config = dict(
    num_hidden_layers=8,
    hidden_size=256,
    n_experts=96,
    experts_per_token=4,
    d_expert=96,
    d_shared_expert=0,
    hidden_act='squared_relu',
    moe_layers=[2, 3, 4, 5, 6, 7],
    router_score='sigmoid',
    normalize_top_k=True,
    routed_scale=2.0,
    balance_loss=0.00536,
    balance_bias=False,
    init_std_router=0.00609,
    lr_router=0.00163,
    num_attention_heads=2,
    num_key_value_heads=2,
    head_dim=128,
    vocab_size=32000,
    norm='layernorm',
    norm_place='pre',
    norm_eps=1e-06,
    positions='learned+rope',
    rope_theta=1670.0,
    rope_fraction=0.5,
    qk_norm=False,
    attn_scale=0.0884,
    tie_word_embeddings=False,
    parallel_block=False,
    init='uniform',
    init_std_qkv=0.0319,
    init_std_o=0.0,
    init_std_up=0.0319,
    init_std_down=0.0,
    optimizer='muon_variant',
    learning_rate=0.00616,
    lr_mult_o=1.34,
    beta1=0.93,
    lr_head=0.00789,
    max_grad_norm=2.0,
    warmup_steps=200,
    schedule='wsd',
    decay_fraction=0.302,
    decay_shape='sqrt',
    final_lr_fraction=0.0,
    batch_tokens=65536,
    max_seq_len=1024,
    doc_mask=False,
    train_tokens=292800000,
    max_steps=4468,
    dataset='wikipedia_en',
)
Below are experts of layer 3 (counted from 0) of a mixture-of-experts language model. Rows are named router (the router's row for the expert), up (a neuron's input weights, with its number) and show model dimensions 0-255. Each number is 128 + 32 x the weight over its row's rms, rounded and kept within 0 to 255.
After each expert's rows: "gets" lists some tokens that make up at least twice as much of what it gets as of all text; "mostly gets" lists some tokens that are sent to it at least half of the time. This comes from a sample of Wikipedia text that the model never trained on. Tokens count by the router's weight.

# expert 55
router [112 107 148 122 148 124 163 126  77 119 140  99  42 152 121 157 175 166 133 146 150 104 128  83 172 125 136 141 100 132  98 104 114  57 112 148 171  87 122  90 174 118 129 139 110  80 204  87 129  42 162  96 102 142 149  88  98  88 142 139 160 136 109 117 152  95 113  95 170 120 100 189  73 166 136 182 163 135 163  74 159 142 106  85  77 101 132 127 147 125 114  64 128  99 142  99 123 111 159 115  80 180 139 150 151 130 164 102 186 109  93 173  47 154 110 164 158 124  97 139 128 160 138 170 157  93 148 125 136 147  98 162 162 175 127 116 104 126 169 132 123 139 107 109 158 148 145  93 106 180 124 154 160 127 124 113 151 138 179 183 167  81 106 147  93 104 198 125 136 105 101 121 144  79 119 116 145 204 140 125 105  69  92 125 117  74 124 188 100 124 101 174 106 130 127  92 159 115 161 180 114 103 159 188 164 122 150 101 168 171 182 155 145 114 153 147 132 208 141  98 114  58  53 150  84 200  96 154 134 110 147 130 124 129 117 105 148 113 134 134  69 158 169 145 139 120 110  88 125 112 162 141 120 135 107  78]
up0 [108 102 113 110 100 142 121 135 105 162  97 130  96 124 182 150  89 114 166  60 126 154 109  92 161 144 124 112 162 109 114 133 115 114 161  83 116 102 139  87 133 151 179  91 151  83  77  87  85 169  94 117 137 157 136  76 126 157 163  68 139 106  98 159 148 148 163 132 113 161 102 188 119 154  80 170 121 107 124  68 127 160 103 123 120  63  83 151 169 107  65 125 212 141  98 123 135  91 128 141 135 171 120 126 129 149 171 113 144  87 133 101 107 104 152 199 154 143 112 164 123 129 132 123  92 103 111 122 112 162  87 105  81 183 115 121 154 170  96 106 179 149 116 107 102 134   1 182 114 156 121 125  67  90 118 118 158 205 157 129 132 144 170 171  71 166 125 127 132 120  75  93  96 103  99 133 147 200 143 154 118  96  77 146 130 124 130 153 154  94 176 118 126 185 144  82 129 147 103  95  69  87 162 113 128 129 196 165 154 140  93  94 119 155 117 140 118 194 167 107 122 137 169 201 160 133 122 128 122 157 132 181 114 172 101 123 109 107 117  78 113 150 142 111 165 154 136 138 133 168 197 154 152 184 146 107]
gets: "'", " ", ",", " of", " (", " in"
mostly gets: " del", " Primary", " et", " da", "の", " Classic"

# expert 62
router [118 102 177 124 153 103 116 150  70 157 115  65 113 101 188 167 136 108  71 122 171 113 138 113 129 119 128 167  80 117  68  97 143  99 159 127 206 102  98 123 179 123 102 135 107  62 178 123  97  88  93 152 104  84 126 149 134 127 105 123 101 186  87 123 151 100 140 118 161 131 163 170  85 205 133  85 151 156 139 103 196  94  94 104 105 124 129 148 157  98 111 124 130 120 182 103 156 140 149 148  64 122  98 187 162 122 111 129 142  61 119 169 127  76 104 154 144 106 108 144  77 126 120 158  83 129 132 125 130 107 150 134 111 145 150 136 135 121 163 183 171 102 196  94 117 107 155 104 142 170 177 154 146 143 105 110 130 197 126 180 148 129 140 165  98 159 152 103 180 133  99 123  99 104  95 117 140 144 168 147  56 110 152 129 115  64 114 149 124 142 134 160 111 139 155  78 121 171 147 114 127 138 114 106 109  87 116  58 136 191 130 103 115  75 203 155 162 162 152 211  83 154  87 123 103 154 121 121  90 138 154 154 109 168  96 144 136 190 124 103 119 178 128  63 152 131 132 145 135  81 166 207  98 166  99  86]
up1 [124  95 148 144 163 133 141  64 135  76 109 152 117 114 131 153 190 129  90 151 116 123  26 129 105 147  87 169 149 121 144 119 124 140 113 142 165 122 172 127 133 104 169 121  36 112 171  56 111 173 105 103  99 117 159 158 154  89 130 130 110  99 133  85 174 106 164  96 191 147 142  68 162 168 116 113 168 128  83 137 127 171 147  88 102 179 136 132 124 219 104  92 165 128 103  90 121  83 119 167 101 181 132 191 133 135 148  84 101  82 129 129 145 106 117 159 137 163 118 177 112 151  81  86 153 142 167 167 127 161 127 108 156 142 135 133 157 133 110 118 109 101 171 149 157 198 164 132 108  85  90 105 136  98 131  86 147  90 106  92 191 129 106 185 123 139 105 111  99 159 109  80 115 143 116 123 180  79 125 115 157 136 135 124  77  74 142  34 147  95 184 130  99 106 118 132 142 133 145 124 106 184 130 140 116 142 147 118 158 158 147 107 198 122 127 174 130 120 120 134 134 132 104 141 190 111 134  68 140 107 124 187  38 125 174 128  96 145  95 170 153 126 134 167 162 146  75 182 135  69 102 125 102 119  83 141]
gets: " ", " 1", " 0", " 2", " 3", " —"
mostly gets: " Chevrolet", " Toyota", " Yes", " TKO", " none", " Loan"

# expert 78
router [109 141 148  73 194 133 137 117 104 139 126 181 132 160 137 131 141 159 129 118 183 199 103 132 196 101 165 157 124  77  93  95 112  85 172  75 162  93 122 177 124 124 107 171  49 105 117  74 107  81 112 105  69 120 171 150  84 116 124  94 159 128  85 136 172  80 131 108 113 107 138 150 123 174 215 142 100 143 120 116 173 150  69 132 152 145 154 123 146  84 145 121 126 144 162 125 172 129 129 104 111 166 116 178 186  66 123 107 136 125 142 116  95  92  87 142 164  87  98 122 108 167 201  91 115 116 133 101 109 107 163 174  75 164 111 116 112 143 174 158 175  96 174 108 146  85 193 115 158 149 150 144  79 117 149 149 126 149 194 150 124 127 145 142  71 115 112 138 145  92 138 155  65  58  74 120 123 153 201 168  58  58 134 148 106  67 130 115  84 142 154 140 150 117 134  85 135 133 136 156 122 121 155  96 127 107 140  72 158 114 159 123 144 101 115 128 179 142 193 144  79 128 131 126 134 156 121 129 130 129 142 121 109 165 111 113 111 114 106  59  89 182 111 145 124 116 149 103 126 137 163 190 121 121  67 103]
up0 [112 121 111 108 179  49  96 111  96  74  70 188 145  64 153 182  72 145 196 144 103 168 133 161 150 109 139 113 107 167 172 154 131  84 113 100 115  85 115 110 129 150 212 142 134 158  97 126 133 101 111 109 111 166 122 147 124 157 131 148  80 152 178  40 124 114 146  64 138 155  96  92 107 118 127 148 135 128 130 101 125 132 118 134 123  89 124 119 107 119 133 115 109 135 166 119 138 147 152 104 138 150 113 134 155 105 121 107  99 162  86 139  93 110 139 108  91 167 113 125 136 140  94 114 135 130 187  83  83  56 156 165 121  56 125 136 132 137 113 121 158 123 116  63 121 121 110 199 130 111 143 142 154 167 131 120 168 176  79 144 139 147 145 182 170 130 104 133 109 108 117 147 157  89 114 102  73 143 149 148 145 108 106 174 204 140  99  47 126 110 113 121 127  73 187 128 216 143 163 111 147 124 126  84  69  92  55 163 189 101  91 113 107 114 138 137 136 188 155 151 123 138 212 114  60 160 153 127 147 129 110  89 124 123 181 130 120 172 126 106 119 142 212 142 160 146 155  97 118 148  94  80 176 110 123 151]
gets: "S", " A", "N", "A", "E", "W"
mostly gets: "N", "A", "B", "S", "C", "R"

# expert 40
router [138 163 214  98 196 116 118 117  77 135 117 110  62  61 140 155 140 106  68  94 150 200 157 115 139 111 134 149 147 124  84 115 134  82 116 120 162  95  65 139 150 143 175 162 105 105 129  85 110  90 155 171 128  89 125 121 108 132 153 105 166 158  92 121 125  81 116  98 110 135 132 137 112 172 141  95 119 130 137 100 143 130 123  97  94 156 199 167 155  83 116 105 134 124 115 127 155 126 175 176  88 130 128 154 188 110 119 112 152 142 144 184  96 112  96 209 172  72  97 112  89 173 122 145 104 126 119  99 142 133 142 150  39 163  78 101 112 166 171 114 183  78 178 114 148  68 137 125 172 132 154 194 168 108 117 100 136 196 156 125 166 114 146 164  57 103 100 159 145  99 102 155 154  95 140 158 117 153 159 139 120 127 146 180  75  58 114 166 130 143 129 141 142  96 116 131 154 104 134 176 142 142 104 111 139 168 154  44 176 172 130 150 152  79 154 132 190 141 130 160 114 137  63 130  84 141  95 180 141  75  89  89  89 115 117 110 126 161 145 108  66 143 153 139 151 127 164 124 137 135 125 163  97 131 105 106]
up1 [128 102  97 124 157 173 110  97 135  97  82  91 100 133 168 107 113  90 132 152 144  95 156 143 175 156 122 108 137 138 142 153 147  93 128  85 129 165 140  87  15  80 143 125  78  88 149 115 235 114 110 113 138  79 163  99 157 173 126 137 116 116 126 143  97 171  89 140  64  85 171 181 144  64 167  97 140  87 144 136  56  95  98 149 129 148  96  96 113 194 173 135 118 116 115  85 190 128 203 108 134 200 127  90 105 130 125  90  86 125 162 100  70 106 150 132  89 105 176 144 142 141  86 106 185 165 154 122 149 124 131 113 117 104  99  92 126 143 123 130 109 163 170 157 110 125 141 138 107 101 101 105 156 102 139 104 175 162 134 151  81 169 115  98  76 133 126 172  89 124 151 130 102 192  91 128 134 135  80 135 178 139 126 147 148 123 123 131 122 111  87 155  81 154 187 139 167 206 163 119 134 133 172 108  97 118 114 150 156 175 115 132 132 154  99 133 149  94 120 147 104 131 137 153 152 107 155 125 120  86 115 134 120 122 144 129 115 162 165 158 152 142 112 164 117 221 142  87 111 132  33 121 205 101  74 116]
gets: " \"", " A", " ", "A", " c", " '"
mostly gets: " \"", " “", " un", " '", "Gl", " g"

# expert 34
router [ 93  94 128 128 146 131 172  94 158 153  80 169 122  88 137 135 133 179  97 143 130 151 133 171 142 124 160 199 115 124 100  94 157 101 159 100 160  94  96 123 211 155 128 173 114  67 157  84  79 112 190 136 104 125 159 126 106 123  87 128 160 183 143 136 101  41 155  77 179 114 115 126  88 215 218 110 133 149 182 101 191 152 105  75 143 139 148 106 165 101 119 123 141  96 119  89 175 138  97  98  96 139 120 123 108 112 122 152  85 162 105 172  72 147 100 191 156 105 130 133 119 174 205 146 154 161 160 115 139 135 117 146  41 149 130  94 140 120 131 107 156 118 150 121 168 141 159 122 119 143 148 132 129 137  93  97 137 141 192 105 161 125 132 173 114  82 165  84 128 130 136 175 111  72  96 160 177 173 141  89  68  61 121 158 128 103 107 213  83 127 148 173 101 138  91 113 135 113 146 130 132 133 134 109 167 111 133  88 154 168 139  94 130  98 109 171 147 181 139  64 110  84 117 131 140 159 101 148  87 124 106 179 115 160  85  93 145 129 150 123 118 145 121  97 153 130  93  82  96 129 144  95  77 141 130 115]
up0 [ 97 154  87  94 115 142 107  77 108 119  87 104  63  56 127 107 125 120 107 170 141 168 102  99  44 131  69  61 147 139 159 120 145 121 120 156 117 109 149 114 175  89 117 131 113  96 128 125 177 150 116 144  42  79 135 116 205 118 107  90 134  38 187  96  79 143 118 188 101 117 117 171  82 177 113  92  97 113 108 194 124 137 135 111 159  93  92 142 145 133 133 146 133 101  94 198 108  97 106 157 130 180  80 137  85 147 148 106 117 121 136 123 122  93 147 105 100 161 141 141  99 138 112 184 132 135 119 103 196 148 139 140 170 174 150 120 107 120 142  99 185  97 155  55 105  98 117 117  87 169 197 145 131 123 168 172 148 158  89 100 107 144 135 154 124 166  57 116 138 195 139 102 105 117 126 198 132 184 171 140 101 104 116 127  95 132  89 124 100 139 184 151 148 119 159 125 142 129 117 113 124 146 117 119 101 183 133 122 169 144 151 140 126 142 129 133 155 173 165  93 127 166 139 163 109 118 212 127 151 111 131 146 172 151 126  79  92 159 157 136 160  94 126 110 194 161  97 120 147 158  90 164  54 135 148 111]
gets: "'", "’", " that", "(", " own", "′"
mostly gets: "'", "’", " present", "′", " own", " provide"